Below are experts of layer 5 (counted from 0) of a mixture-of-experts language model. Rows are named router (the router's row for the expert), gate (a neuron's input weights, with its number), up (a neuron's input weights, with its number), down (a neuron's output weights, with its number) and show model dimensions 128-191. Each number is 128 + 32 x the weight over its row's rms, rounded and kept within 0 to 255.
After each expert's rows: "raises" lists some tokens whose logits its average output raises strongly, later layers aside; "comes after" lists some tokens at least twice as common just before its tokens as in all text. This comes from a sample of Wikipedia text that the model never trained on. Tokens count by the router's weight.

# expert 11
router [169 112 151 105  88 146 175 127 154  98 166 124 119 139  77  73 108 115 172 117 105  99 143  73 134 135 154 121  80 123 132 158  76 128 141  92  35 115 115 131 145  93 156 107 154  93 146 130 159 139 143 113 136 124 116  76 106 138 180 188 118 129 136 116]
gate0 [ 61  78 105 150 175 142 156  99 108 133 147 106  95 122 120 171  97 125  56 156 100 158 111  88 141  85  91 125 150 138 125 117 126 104 166 119  72 101 100 133 116 139  85 143 174 124 109 116 120 115 146 119 104 111 136 147 130 102 145 126 114 117  82  90]
up0 [142 197 135 119  67  86 123 164  59 102 155  91 107 163 118 113 109 173 185 151 243 127  83 150 127 118 104  99 149 136 154 151  69  95  67 127 151 176 137 113 103 117 190 122 101 127 165 106 182 210 122  94 136 129 103 134 137 176 134 155 111 152 148 152]
down0 [175  96 159 164 143 126 129 200  99 117 155 169 136 154 151 148 129 150 137 107 140  70 138 128  81 149 135 160 129  96 185 161 131 121 178 158 182 129 162 107 111  98 136 179 118 134 143 133 131 128 120 112 142 162  95 148 113 111 118 156 134 125 107 181]
gate1 [151 192 169 177  96 135  81 106 147 110 161 110 118 134 113 134 137 132 115 161  88 120 119 133 112 120 147 121 163 143 142 118 111 131  99 104  67 144 121 143  90 153 101  65 206 119 128  78 121 164  93 110 114  68 150 150 105  74 183 128  82 143 104 175]
up1 [148  81 146 132 129 141 144 131 114 225  97 163 130 145 166 148  96  84 111 124  72  82 113 127 125 144 122 130 120 159 159 135 122 161 106 113 121 120 161  74  94 141  92 115 107 137  56 135  66  45 193  94 132 141 160 108 114 148  97 120 105 130 189 146]
down1 [171 103 117 128 148 106 142 126 206 108 120 133 195 108 132 110 154  82 150  81 146 122 123 126 108  84 102 137  82 105 114 133 180 124 179 105 102 175 134 104 102 132  89  81 129 157 119 200 139 126 133 119 145 167 133 166  82 128 107 118 159 111 158 145]
gate2 [178 158 165 127 127 151 136 147 117  60 190 144 128  93 141 162 110 128 126  73  86 160 168 114 144 151 182 158 187 129 117 100 148  90 126  87  87  81 116 116 159 148 106 166 162 131 105 137 131  95  79 109 199 111 122 136 163 185 106 130 187 145 192 170]
up2 [154 147 179 140 130 106 131 116 124 125 162 137  98  83 135 112  84  83  93 155 146 173 132 146 137 133 181  65 105 178 114  86 112 159 164 124 135 129  84 129 148 115  72 140 103 147 132 119 146 107 118 119 166 165 159 157 128 138 127  87 125  63 134 135]
down2 [127 134 135 170  80 103 132 128  97 109  98 114 139 142 162 117  73 158 107 188  82 163 134 158 144 136 169 117  88  83  99  73 113  92 159  83 160 250 134 127 118  91 145  98 222 101  96 147 158 141 168 199 107 143 103 123 161 142 137 115 128 184 196 100]
raises: "-", "020", "R"
comes after: " |", "\n", ")", " =", " |  |", ";"

# expert 2
router [125 104 181 145 145  98 109 135 102 143 115 150 137 214 164 115 143 152 146  84 111 142 134 159 146 118 158 163 142 153 208 159  90 152 174 107  99  86 121 188 216 152  80 116 124 191  90 140  99 155  81 181 150 148  71 143 140 137  74 120 135 116  45  85]
gate0 [145 135 112  96  83  91  49 112 170 140 147 158 122 103 140  85  57  98 162  97 145  98 197 121 118 127  93 150 181  94 164 140 107 118 146 181 114  84 122 143 115 151 178  84 133 102 213 158 153 113 132  85 126  79 102 132 132  94 102 159 113 118 150 113]
up0 [113  99 125 108  95 144  91 134 120 194 127 109  84 113 138 161  60 160 155 115 194 166 231 147 143 126 160 118 130  54 129 129 116  78 187 182 108 111 123 159  78 120 122 135 149 114 148  84  86 100 171 159 144 165 101 111 140 125 113 123 154  99 116  84]
down0 [172 170 145  99 114 105 117 125 186 116 100 124 127 104 133 152 108 162 132 142 173 135 113  86 127 103 139 114 200 133 117 103 150 195 124 139 152 115 129 120 142 170 131 126 130 127 142 152 122 132  82 144 103 132 131 139 144 102  65 140 104  99 170 191]
gate1 [112 106 134 131 114 123 116 106 137 108 207 144  92 147 109 172 150  86 106 163 161 101 110 144 155 113 138 134 180  24 120 150 124 112 142 118 123 165 181 156  67  99 154 156  79 148  92 140 170 165 147 123 102 161 124  66 134 148 127 169 122  87 118 123]
up1 [156 173  99 120 167 155 121 155 175 215 170 113 115 118 167  74 110 143 106  88 120 117 130 144  93 169  81 141 110 137  65  95 161 156 139  68 156 152 112 139 125 119 123  90 120  49 120 159 105 151 154  49 156  89 161 147 171 114  97 190 143  90 143 142]
down1 [149  70 130  84 106  37 116 109 101  68 131 173 145  79 126 142 117 148 127  73 120 121 169 154  99  53 132  96 119 172 165  97 101  84  39 181  92 129 177  98 169 145 149 131  68 178 102 116 128 164 118 181 139 202  89 123  56 149 145 114 106 130 103 148]
gate2 [111 114 109 185  78 165 132 161  99 134 201 108 147 136 121  89 126  88 103 119 142 121  96 100 187 164 101 152 111 137 117 154 122 148 159 134 170 117 172 122  96 116 119 180 105 125 177 137  99 210 182  58 172 137 125 217 121  99  80 126 138  89 138 131]
up2 [ 98 120 137 129 110 134 158 116 145 120 107 107 129 133 151 105 122 180 123 141 146 126 156 140 117 113 155 146 146 136 149  77  92  94 167 121  99 174 102 107  89 151 154 158 135 112 146 196 134 118  66 148  68 141 158  66 127  85 132 112 191 123 108 119]
down2 [110 142 104 119 129 167  98 131 134 158 120 138 170 108 100  88 110  97 100 139 158 104  63 136 132  99 128 135 145 143 147 180 132 105 142  97 123 118 121 168 175 123  82 130 176 118 199 115 111 169 128 164 122 136 167 187 153 142 110 124 120 141 122 165]
raises: "\n", "\n\n", " The"
comes after: "\n\n", ".", " in ", "==", ", ", " =="

# expert 4
router [135 133 144 149 123  88 131 108 130 130  91 187 131  89  74 140  70 121  97 148 127 176 108 137 124 105 199 145 106 128 133 141 106 141  70 120 144  89 109  67 136 105 133 158 100 141  97 135 101 143 113 126 119 146 176 102 128 115 179 121  46 184 137 149]
gate0 [130 145 142 157 112 132 153 150 140 155 102 179 127 149 109 148 178 121 145 121 182 118 142  48 124 106 105 124 132 126 107 117 123 191 101 126  79 172 184 185 174  88 113 113 136 124  65 172 105 117 115 117 129 179 104 146  85  90 189 135 195 125 154 137]
up0 [123 140 144  94 128 135  83 145 103 120 129 101 133 150  77 143 162  86  55 141 127 135 142  80  94  95 126 161 134  90  89 170 124  95 125  86 125 142 144 159 161 198 139 112 143 112 190 110 101 143  93 165 151 147  90 133 139 134 171  75 112 140 156  95]
down0 [133 114 161 131 179 122  80  75 162 109 141 103  79 128 146 180 111 142  81 126 124  52 165  90 155  94 141 121 124 110 130 104 153 154  62 161 155  72  77 149 155 165 162 132 123 112 111 139 164 136 142 124  89  80  90 156  66 135 111 169  26  90 167 189]
gate1 [118 156 100  70 206 130 141 106 106  75 123 160  58 128 114 144 131 152 110 122 171 142  98 126  86  58 179 119 100  94 109 158 133 130 188 156 133 153 137 137 133 173 159 180 178 148  88  78 137 100 135 115 104 168 146  99 129  95 151 125 151 139 132 129]
up1 [134 127 135  91 118 155  28 108 136 154  67 124 105 167 143 141 136 180  77 163 146 143 147 129 167 105 193 156  89 147 131 133 126 154 161 135 175 188 156 115 142 142 112 134  90 177 129  93  57 114 109  89 178 126 138 112 134 125 136  95  87 200 100 160]
down1 [137 101 172 127 132 147 180 157 116 125 117  88 103 125  96 121 143 108 192 129 100 161 127  69 132 108 140 115 117 129 190 113  90 129 119  97 141  73 142 202  55 148 166  93 117 157 119 171 149 160  86 183 164 137 122 100 147  64 166 100 103 130 100 134]
gate2 [144 158  62 141 131 162 177 152 150 163  81  56  86 148 170 159 142 101 147 109 138 113  75 130 119 131 135 186 115 121 126  93 153 149 140 149 168 150 141 131 140 163  96 140 134 135 135  87 133 137 103 111 128 121  73 137 200 141 134 165 116 105  98 110]
up2 [108 119 185 173 115  86  98 102 149 127 107 207 135 105 120 167 151 153 149  93 102 180 177  64 137 119 169 109 123 142  93 185 135  62 103  93 150 125  51 137 146 105 164 151 153 135 104 193  70 180 164  75 122 159 114 122 122  92  93 128 132 101 112 128]
down2 [ 79 151 109  93 148 168 124 118 112  60 153   2 131 156 166 130 103 115 147 177 177  85 127 160 124 148 121 139  92 116 129 147 138 135 175 132  83 154 196  75  88 135 126  94 126 164 121 132 101 151 125 162 140 108 136 162 138 151 128 159 158 143 119 116]
raises: "1", "2", "3", "4", "6", "5"
comes after: "\n", "0", "3", "6", "4", "5"

# expert 7
router [116 123 136 159 145 106 139  96 200 111 148  85 169 132 137 142 159 136 116 127 129 155 152 130 111  86  74 148 136 139  96  75 147 140 107 122 144  66 110 118  93  79 138 108 157 111 127 144  87 131 123 141 128 133  97 113 100 178 185 130 151 102 138  91]
gate0 [ 51 148 169 126  53 118  80  79  92 126 136 172 153 140  90  81 165 155 105 144 151 125 199 102 141 156 171 195 111 180 207 120  89 137 191 169 100 107  93 128  86 113 143 116 135 100 114  80 117 125  84  97 145 103 132 141  97 143 124 109 148 150 142 118]
up0 [112 122 110 138 147 152 101 163 144 147 113  99 141 130 147 130  66 109 139  93  69 175 116 126 126 123 149 108  25 158 105 179  84 133 161  70 165 119 157  80 111 148 138 143 124 121 132 138 101 132 180 117 168 151 119 162 125  53 133 165 147 162  89 128]
down0 [ 93 143 127 166 150 157 105 139 175 119  91 121 124 114 169 141  83 108 102 145  59 113 148 115 136  88 191 199 209 108 171 144 126 135 131 152  79 116  96  99 151 157 160 144 135 117 143 122  97 112 157 169 115 100 148 108 156 118  87 170 169 147 101 172]
gate1 [155 117 171 114 133  98 103  87 153  96 104 111 138  53 112  73 125 113 128 163  47 145 137  81 147 121 166 102 168 107 148 107 176 114 148 124 143 116  79 112  82 127 113 168 127 146 154 113 115 123 125 157 127  85 134 138  92 124 147 125 168 154 138 122]
up1 [150  97  93 100 103 154  90  50 115 141 110  73 116  86  78 155 110 118 185 166  74 133 120 132 123 140 222 120 166 129 125 131 149 104  94 165 127  98  73 192 178  81 155 154 144 107 133  95 164 151 133 135 110 149 107 146 106 143 169  79 128 136 193 172]
down1 [166  99 132  85 102 190 126 134 143 106 168 199 182 153 166  87 110 186 127 161 156 116 113 103 104  94  72  92 134  88 149 108 148 136  84  89 145 102 156 111 165 156  96 147  73 163 160  91  83 142 101  94 114 119 172 191 147 110  86 127  79  36 109 133]
gate2 [136  77 134 139 165 118 140 113 167 121 149 130  66 146 127 122 147  50 173 120 170  76 165 161 158 137 189 197 122 115 107 141 153 138 169 168 158 110 124 107  66 143 129 176 139  95 130 176 140  92 121  13 109 111 167 129 194 132 131 112  77 131 158 144]
up2 [123  35 133 119  76 139 167 143 156  96 161 120 130 136 135 117 183  62  87 174 141 131  75 178 123 149 163 151 116 111 122 117 115 100 137 103 147 177  95 179 120 160 127  48 159  91 129  79  84 143 125 122  82 170 140  59 116 193  73 151 119 164 143 168]
down2 [ 93  89 171 116 101  86 112 175 110 144 222 189 134 150 140 115 173  75 159  70  79 165 153 132 107 105 145 112 128 154  99 141 160 167 150 134 162 113 143 120 121  85 123 201 110 129 137 103 170 164  95 112  98 115 208 128 107 109  82 120 141  83 105 123]
raises: " and", ",", " (", " ", "\n"
comes after: "2", "1", "–", " National", ") is a", "- List of"

# expert 5
router [ 87 149  79 164 159 142 143 146 114 156 117 117 131 117 169 181 127 111 106 163 137 143 185 132 103 149 126 118 106 120  97 138 109 183 145 133 153  87 134 143 140 128 131 159 138 163 111 145 161 160 198 177  98 131 117 120 167  74 150 146 152 140 158 113]
gate0 [134 129 108 101 135 123 120 127  88 118  74  80 122 104 129 161 152 117 118 165  71 175 120 109 132 114 118 157 130 154 149 108 121 167 112 106 102 109 187  98 145 202 140 133  95 124 109 159 106 179 217 133 104 173 135 152  95 144 129 102 107 155 158 135]
up0 [123 130 144 121 148 166 151  54 113 129 150 172 118 162 168 170 145 133 101 172 147  94 161  42 123  83 132 144 142 172 159 121  97 142 161 156 142 116 130 155 175 143 115 100 163  86 115  99 160 159 158 138 156 135 195 132 199 164  78  60 193 126 126 108]
down0 [166 131  86 145 138 151 134 146 153 173 144 210  86 142 105 151 122 153 213 115  92 116  47 104 137 120 185 100 120 134 151 125 136 142  96 157 148  79 143 141 105 138  94 189  89 141 110 171  90  98  80 178 156 113 186 131 136 114 137 177 143  77 175  93]
gate1 [ 97 148 166 134  93 175 148 100  82 136 125 130 176 163 174 123 109 126 131 152 135 183 146 106  91  99  96  94 151 102 132 123 106  71 113 138 133 138 144 175 105  88 124 146 134  70 119 127 120 124 104 100 142  93 133 158 151 142  98 194 131 160  72 139]
up1 [151 134 182 141 104 117 152  81 162 109 102 163 149  79 130  74 172 116  66 148 119 192 131 100 192 183  61  64 134 120 121 121 156 106 160 121 148 169 160 149 148 127 160  94 114 138 168 109  95 164  84 122 151  93 173 142 146 155 186 129 125 154  91 106]
down1 [132 195  74 164 100  85 169 136 175 108  79 105 104 106 199  95 124  82 130  99 153 165 152 126 131 130 153 174 151 149 135 110 127 158 107 113 145  70 105 119 131  41 162  96  98 119 117 131  90 120 123 141 141  96 145 131 144 160 117 140 115 113  48 119]
gate2 [176 131 128  89 148  90  74  88 148 126 102 111 147 138 139 123 129 115 180 160 119 118 129 122 133 203  97  83 120 134  89 173 210 146 150 131 121 100 254 172 173 137 100 161  65 208 118 142 105 112 113 142  97 142 164 131  92 110 134  99 155 148 133 147]
up2 [145 145 167 163  99  84 107 135 141  96 150 153 133  98 138 141 110  69  73 189 129 108 134 171 183  59  96 117 103 101 110 146 155 143 142 100 102 126  40 128 157  94 149 100 170 158 115 153  75 186 128  84 175 145 168 146 245 125 126 139 151 159 134 122]
down2 [117 174  90 133 157 163  59  97  66 103  92  80 115 155  47 154  90 121 155 145 135 168 127 140 116 143 175 175 150  82 102 156 114 134  95 144 145 113 148 198 102 127  74 108  99 139 108  44 192 143 159 139  92 149 135 121 173 170  33 113 142 169  29 178]
raises: ".", ",", " |", " ", "–", " ("
comes after: " | ", "–", ".", ":", "′", "| "